{"num_hidden_layers": 14, "hidden_size": 192, "experts_per_token": 1, "d_expert": 240, "vocab_size": 2048, "batch_tokens": [32768, 65536, 131072, 262144], "max_seq_len": 512}
Below are experts of layer 5 (counted from 0) of a mixture-of-experts language model. Rows are named router (the router's row for the expert), gate (a neuron's input weights, with its number), up (a neuron's input weights, with its number), down (a neuron's output weights, with its number) and show model dimensions 0-191. Each number is 500 + 25 x the weight over its row's rms, rounded and kept within 0 to 999. Numbers have three digits each.
Before each expert's rows: a language model's description of what the expert responds to; "gets" lists some tokens that make up at least twice as much of what it gets as of all text. This comes from a sample of Wikipedia text that the model never trained on. Tokens count by the router's weight.

# expert 12
It responds to: Suffix pieces ending words, mostly est in latest and greatest, plus ant, ony, ural, ital, eral, ite in cigarette.
gets: "est", "ant", "ain", "ill", "ess", "am"
router:512491502508502520490483499526522484526504509499516485467499531480467495451505524488490492480511530456510513493536496506493534504540515502509491509471468566501532508526484474521488497467467536494437478506525466487497517527483469524500470518469509472466564461496538523533494519478450525504503470524542511506470472513502495453505496511499498530510541528486500495479490523503487543467497511551476470494452526499498472499533530493507534531482473482501522527548532501513489503495480437471544531500488532500525467485510503537501511498524523475531485456493476510452505533502438469465
gate1:528512502444497519485442463518543516479511496548497443546486537478533519502509474495476522510531479479495511502551423471506481508512491488497470504462482565473508494495432507483509485517496490505494483541486509476512502511504511493493478476526494551480532477489497486510522529485530530504480527462553518509490529505465469493541511492497488502461478489474501515474515506493460507465492538460501508525489496499567449501451503521467539507471498499498489504499492504517501471491532470477478496513480498514480529474463498469494501479538499524504476498498512483520533544525470531527
up1:501501500487527521445558504473528531469531521470493481483513500455517492524519486516502512536531474521482502476538495480535526517435512491471534514506516492446459510500482490518496488494500489482537480529509488528509483494543474526456506534477480470453512475427508513510482452499522534521534486495466512488499510492538529504507516496471502519498514468470520473494500481457452470525512512516514477487492486518444503468521480502517481543526502527482491472473515520507468498468521495451533527499514494475511517479495517537490551524485513549493517493517474562533471499500526467496
down1:508443455496528517521470511517486466506522482509497509497469519492515471476554493511517489523485514539492481477498500524457537483465495543487506500515495525512466496508513459518485483553460511452526520543493521473496515479519535526507479489496545462531494548472493526493525520489499481471471503497540502483449472451528520483518494482496530544493525505545496520566495482466513532470537535515502459527488508536520492549505473463505451461475506496527466479492487500497485489508525512511447519524507471492491471479468504476521544499472521479499488495477487488477514541482505468484
gate2:516528493488517520508501521471481503457489500528525509508499471485550526510510507478536517528517495515479505496493502462536506508501539503524489507489511495526496548472510466472517481474528519484472525497466501476527492493489473506493483518512502466533481503488457459526522459449484517525505481499483480542497473505512446510497509494514443480461559500490527478489475484463493538500496488478488528517506488513487481519486562502471462488537522527501442521462432544528497555476501486481545490551505487525538515526508454493450436507497510544483491491496484497501492548520499501502
up2:522524475462507536472565483521524495511492462460501515487546499517470538514523491540482544477506509531514501501517480524469467475500515500509528531518507501424448515448488479469515499507495465501525478462481508485506494507492467511513509489506498511530473544491465498532464507528480501461538505480523522497495519514532519476527493506481511482502518473473463537488507521495554480471549501471523447479500542485487493497507514465501447482482516478481532459510481487531478504491489499524517495477475510523517501497494527497505510452542442459506522516496491515483550506540485478450
down2:503469532499470479488501475497470526485492519465482481489503490558523538547474508490525520458524463540496512515521490473528508502492501492449487518506499477446516457515495486496504513490482531491497494480495484492496511456553501503529511515496565512497535530501524524491527481556468474531507477511529502507521472497509492475493498509461459479519550487469492494443509495476464479459545487533488488506503529478500548475492519514446523540467514468497514535546492519564517487515543503536437506524472541481495509498508490511492485485496483549525486477509502528487526471512510489508
gate3:516521522467481528463497501497460534496529417520465543491499532509478482483533512467500515526464479523516483516508487528478513469509489498513461534504505456499580526496490483493489524504487497533477524514503523456490533483500509478473478436470492472506516457514513470495473526512501510493540478499533527502479469512479480468543484493459512485500561493507524469518497491488479486495494485516481515497456481511486517456497563494504487476470482526489484510502514544553490492534495537502532551521497516486520510519468515542483491499497505526468521463503506531513465492491508493562
up3:512491510504481506522486509464489512477500482505543511488501533487478520491465469505493480462532503548490541480516539470487469482487520484500529511438506536494545495494511497511519519520508507501496485501512429472466525508504524506505503516497484467511474484497526520513470464486526477530469504526499487512505497496498494504448538479508562498497480491475523454540493527548545528505485481487532496500512479503510505466532517508495489535469496518524524432514522536462477501484531466486487554475481513501498525564552517461444539492490543521531502504514511456469508452484496534500
down3:506485517512533508444488537466463496508500485506473494458522482494497526513454494476497534485538504477546475499480514480497536524500508463532513477492492553500525488454570524484501514479488489485499497511489446537508491534502490469513518532498493535487516490486532486523505462536498486553426473529525488504533524519486473474544497484498534519482479470479503480498488460499510544471466526486496488481514517482467494494502459516512498534493485501497503524517498469458456534426498500509472492523474484518497501527507518535471514512551442530540478488507494516514487508483461512510
gate4:504482499482481488512490457521509503493522481520512480494488463521531503454479496568479468532531517473492478458554518478529483510469538469538516509483557546445531514511486493451509514471518504488501534488484500464530482494498516518532499538466502490475510504535488518484492503530473501489512497494542535500475527483522495516518502478498476487533487515487532459484467492521466506473510478540505519509527519501496493484502497550444500484496473500481492512506508494494509505508491487512504570488500510520520476495523464523393524458472522493497501483546500496449539519487505528478
up4:483499541505534517515468548506499479469492474520513485509488523540472526522513493476486527498485503542528497505551538510482506500485446477499479505497535472479500476529464485491525488493468509519474547526509480521517465514524453471489477492478501512504522471513508474583507488518528518500475474500486488525509480518455484497492551508522465510452487507511482501540480519473502521513474485487465528541502540544555493531490509519473543480489445524510514509512516506534467508476483523461431470500449507493485519505488542476498506536497524495474496546494502486453503513474481483474
down4:543501447484525492496516442528532511503478509529492509490503492544532475495518500474472473510450488486492519515535482447525472488549510474556490519486469514547518489473500524508478488483566509482489528524493531507489479525515456531527493478474449501470461502506527492500532497506523542496489494491559516525491483497545494521451516502486544487473540457482493459486476514517471513483491496510528489515490500458538465472499479513498494502511489506493485500493518480470488509469511519480542528500486494493465518500507488536452472495495524471463491521488559520440492473479529524481
gate5:547525499450489523522529478474482502456490518486506479501464475471455510535504500496544491461464530490441485502519489501462491481467486461485500507525493517461512495486513528495479525491531558485505506545502507515471522513541492482484483518455544495531496478475501520549510499511560510481472497529521477501492504526494519517500498497503494522528475492473512464439486470504472498537494515513533536465491501486488504485520495526496447483505533434480455513541525477477492528489512491499524517522469473513490497525507503482524511481529507522496482486540459491424480441482509497508
up5:490556492513485499494519479491501522483481490488520472502471475519538451481478522524489537507496500480487523461481520497516468428501466494441475489510502530522521490503467538491534484489491497505535461472555493515521532497509504470501484555524526541484490517527524464470520508512479515481533530502516491485488477457489505513510533489497519499507497486508484494525453501509455547522532496516505491530522521532540482517527492526451522558468483535492519499455500503515533530470514520434502503518504527490495488465509492484460513482492502453505516548484525545488529451477520516469
down5:510508474503523508452560530511493464497508544499485443521466514546547508511528472518514492487517510524507567536496516519495527490508509511503485546517512510468509478503508514494463507484493468511457519518496480499500495471483510514534452544504515527507472475502492486533522452476504507520480510534499538536515490506543490511527493459440460507464476501493466502516506503501509502534547490483500528500491476474531475506481438511486497481540489512485489510470515573468521485459495500487457512504494474534486514448463486494461501492476498486498462452497486539505513521494468462509
gate6:481493533512515502514522552502467539505471507523506520486514518519510472515535505542510505476504509493487533490545475519512516487492498494493525543537480477481495500513483517495509465522520523504511495503488499457489529496505508515513505463546489502416488555489482461508488497503470530514478536478493491490466496443512490515511488497525467482511501498432459490473500554520460482519507483486499514483483485463496495518517479489506569510501533526475525546417520528525510507505489520493488500482470557493512519504464539479514427536502480537524517490518489496512463457477493510517
up6:542509479541508523473509490487509510514510503514489477450481486555480514479516501473489469503471492498522511467489541491512482502476546428447516488486488519495486501507496497483529507463533497485542520524528483485476482475473520511538478523527488505478456477472454489496578494468499499482492506510533512515540473507518489523451533548525526483500530487536516516540506448506520515502462568506535478507483481484455508548515458512543517516536508527496485547488498493492473503479500525455488495488511478517505493461528471524485492491513486497510523475557517511487493527512524501485
down6:483536555511533520504477533529524492507526499528462494544547539505517503474467513467491498503499487472536537506508537521515511468489526499479545506498470504491514469489494496491507542548504514503508523480509482487524510534543485532499521483487482492490494472556535467492480509477497489520507473478479471544463512469457466475522514508513518515523531495483491476458503507512480489532493460462539460473452518506505502548467557522480525542489511502506473466471541481481485518450489540475498484529472569482487506467495499484520490504474479507508487457503515475546499508497489465526
gate7:474541508529515465505479493499485486470505485506488480481474531498456555479471504518541489538448519471536493569513517526492516460514516487487462482517476497454516509474513477542496510485504480495488540494565512483516478492509518485501519538455509495484539518479538508526513501517533484500508506519548489482521488447481498452462529471503510486499491475505491461458483498507486516520508476528490503556493517509512482504489525495448494501537491542494474522495484463504491513467510467480506522455505507541532541481497497447479495506464489558506484535534465509474519458502465495511
up7:541530531521484502500492493465495483522484483531556515513464506505505518489500481463473494492506523514483476472520448513425489506486529506483499508528523531515481509469548508530557492493515471525503507504482478510506542464494464495480484513483481517448495484547500471514509496487504501493507520514489537517540468485513555463481523533519531451484496493441490498539534509497523453478488513519515498549487474495520508518469511499494518558474489506489543528482462509529503507504483474522487476431526476482487477525487502461452488459506515501491525486489457511532551510527488515514
down7:496525496470523505469499488496499497518502495467473540502471467484475481479509454502479509508502491517476505526488556538485458524492538495505440504535441504494502529506515505493545485478524478551506487465452505457470457533537486521539517507514488505490499475511553509479492504467508517474481498492563453510507509507523519473477491524516483510487490543480503475500496547531509488505490508485506509479491514475483496517499490537513468511544509504492481497573490449482517507488529467468565500488490504486469532483453478561500522535519489510538447478529466502504512489516494476494
gate8:507492494531435493517468483515511506523522434508511519531497469518502471506536514496479546498511466490486537485513502517472534491517511433497534483471464507509480489525455477506528492490492491490510528479492508560473472474490495471454443473479522535517502455491530485504535503539559495420440508498502533466509534485455485495503477484507507495509477524513547503490506513495514538516519479544493501514541512519548531465468543519501526503509523503521497516520499534510501517534504477497493520464474517491489513495500524502469493517497549479512526477485473509501483508477525514532
up8:480475488521487445513529491517453514488524521518509509452507498491480516519502467478492459499518517510518519478501526515466498501555450513471472507508518474565513509475529523475494575486481509498477503519542494504474504537486512522500544518485481482500512482519467506511492469457444511465535502505458502537533507505503455474477522500545534516473502507490514525505485546484475499508508466536467504485521508483437464482487506480496508515475524529479537521508515530500503486491507513480522530498509485498463461476482482551520474513499443472460536506529530491528494474553480507517
down8:516449505529502530456493512531533487506503460484475539511505511477465487493495527487503505542533509485511489471550523503436491443538476497493489477508548499498509504499498467489494507527470463492512508530530485493491485524523516466482494528459522495486495505545546490497474500468468502474516524507475503473488580499524552514512505550506461489496532479434499492512503559507481514469507483511517483518523527528503531545509477473514488500531498506488505478460480461526510497455493474481487487495483524491504514543508478465501491496484470513524521503507532528509457433515457515508
gate9:503508542462521491501536500522490481524501559531501487439494468503492490514549498480529510452474508497486500501547512506465498448513505509495554512491501497465461474514523507458492502500500516470516475533529438508516513497488517535503476487513491447522506494500468516466488505499472520471544478515475514492556503490460443516489487515480508530537532506501498462525504498477551490463489509454448505475524521463461522509491500473521541481499516474484478504518478505476479511472491536503514449490524518478538461483514480489463517502496521474513523500538495509521526516548507510450
up9:506481530529472534496462519484499521493498455477469486525502537511507496486516503512480459473509486470458459525496534497532483461520509479508563488456497503510474501507466498523535517449532539514479503493529500534492504498488515493468551538517508472562486469555524492531468496522503454515484494507514479503531525498464499448547486484483516495488473486536545492454493456505489475467531468540522527484516516542535526438491508494499498503523516523495476516492479493503493490515502487516505508462495498462493514489484487528480528531477536514524476563519550489487484493507500529517
down9:498449502514484478497452456531493528485478467471492488467521529474493471492517492477492556506464523487500497481503486508480501469518453516470513490469494497528492518514505519482517518507495518517493479524542481515504519501452495487533518512487489503490502517513455481536470521554521524539498502496541495520492493475492525482524496498497502506526494497474518498511516518522457472445451534498537485504464540500460508496512491548475541538524529496501511452536462501469512511474492493492558436465514554495494433478535509518508493474500511514551526497480494470499454533533535491505
gate10:543506475488537521504497531490538498545499481496492509519500526526499460486514502509503535474467546471493517505517489505534500512521491477518519503502495477521485511517519559478514521545491508491503505502538512477473510485502519516570439476496508524500518494494535533502482505476497495564503530539520486509475466498535477502432513470501479456476487494475492512509498485538485457545480473504472458518517484469496494538522508473508523498490522540475508523458462519535502526495504471516473495490522502473519533446507480521507536516489480517482513524432514494519453494434454473502
up10:496480518496488460496499517507524487507530499493482506475511483474515501470481521461519505455496510514465511520519480490492470514492504426478543517506514560511479469517481488544481471542515545503492482523484520541483470472524450521535509466519493497515527488465496554527505503522513511497491515489505493522509481480477524480494495504515542498511530471567527477482489484491534487488473488460493464506508495536501479514492493507449498520530490524487475461540486478466495492542541505535517539515525444476456451484471506523557493519472486545470519471475461509455508480508530492490
down10:533546526478467506495460522433527520512532508539540496486523549507537436473501484449504530496479480523454525518501466531518519534493472510480484506506518475484502522500496550464469509502527497479523504489491515512456480474497510493482516471527474480513536529464495475540485506434509555512497521515497518526509478533524496512499483477473461513501509511480520510511496484532460518473497511524528519461495509540519518491503468532485498517504510519485494495468519522516520545506488451474491462530465516504509523497511485486466525482542475500501485514530538492543494508482500560551
gate11:510462520522493495461511467504535495490451486507489553511494503448459469499486514537493540499498513491512500448464546515508459496543536501505478501471478478468475470526492498524514499521519454482518481481472525454461543486488499501536555477506540465490473507471529517517495503525461481447475507519477528482481483501498469525520530509535474557491496538495479490495537478513461497493538506519548504501494539501502534496506474495504497513462505476500516479501523443535499537443486508532492509557495515456500475508493518489526455466525506492521507522490516476485493490491484524511
up11:471532538490497502494537493474498505466527503489546507484548510510530529490439501495496473538463491461544468547489518466525464526521486489488502516478500464477476495481528481489488485483526511538491524523500484485487506464482503519514484475521489549482527489547514488516556541537509522507495453478486500500468496534500478489446505505495515491495476499530462527538481498476479522521495555543514515471468471509485488530534461492559491494497464478523465492492471529465475469502480472467546520544515513509488536513484468496500495511488468506511509463465495469467485514508464521536
down11:488530510473521487531490507533488510525513490514502495499499504462523461516501488523505469463538471490556503561519496533487506453487502546463552527464503503530478529462539494505547485522509499516439487503486484529484483474498494495503485472461529504502484472475463478524481511500520483513496478501455497494455537515455479488528478551517483493506522480481492521499508469509522507489555501511491484460461507516539498521546473521475518528500503519512526463494508507494465474501533505510532483544458529503450478490506493488550495517565514462512524493485502502492509445497537468469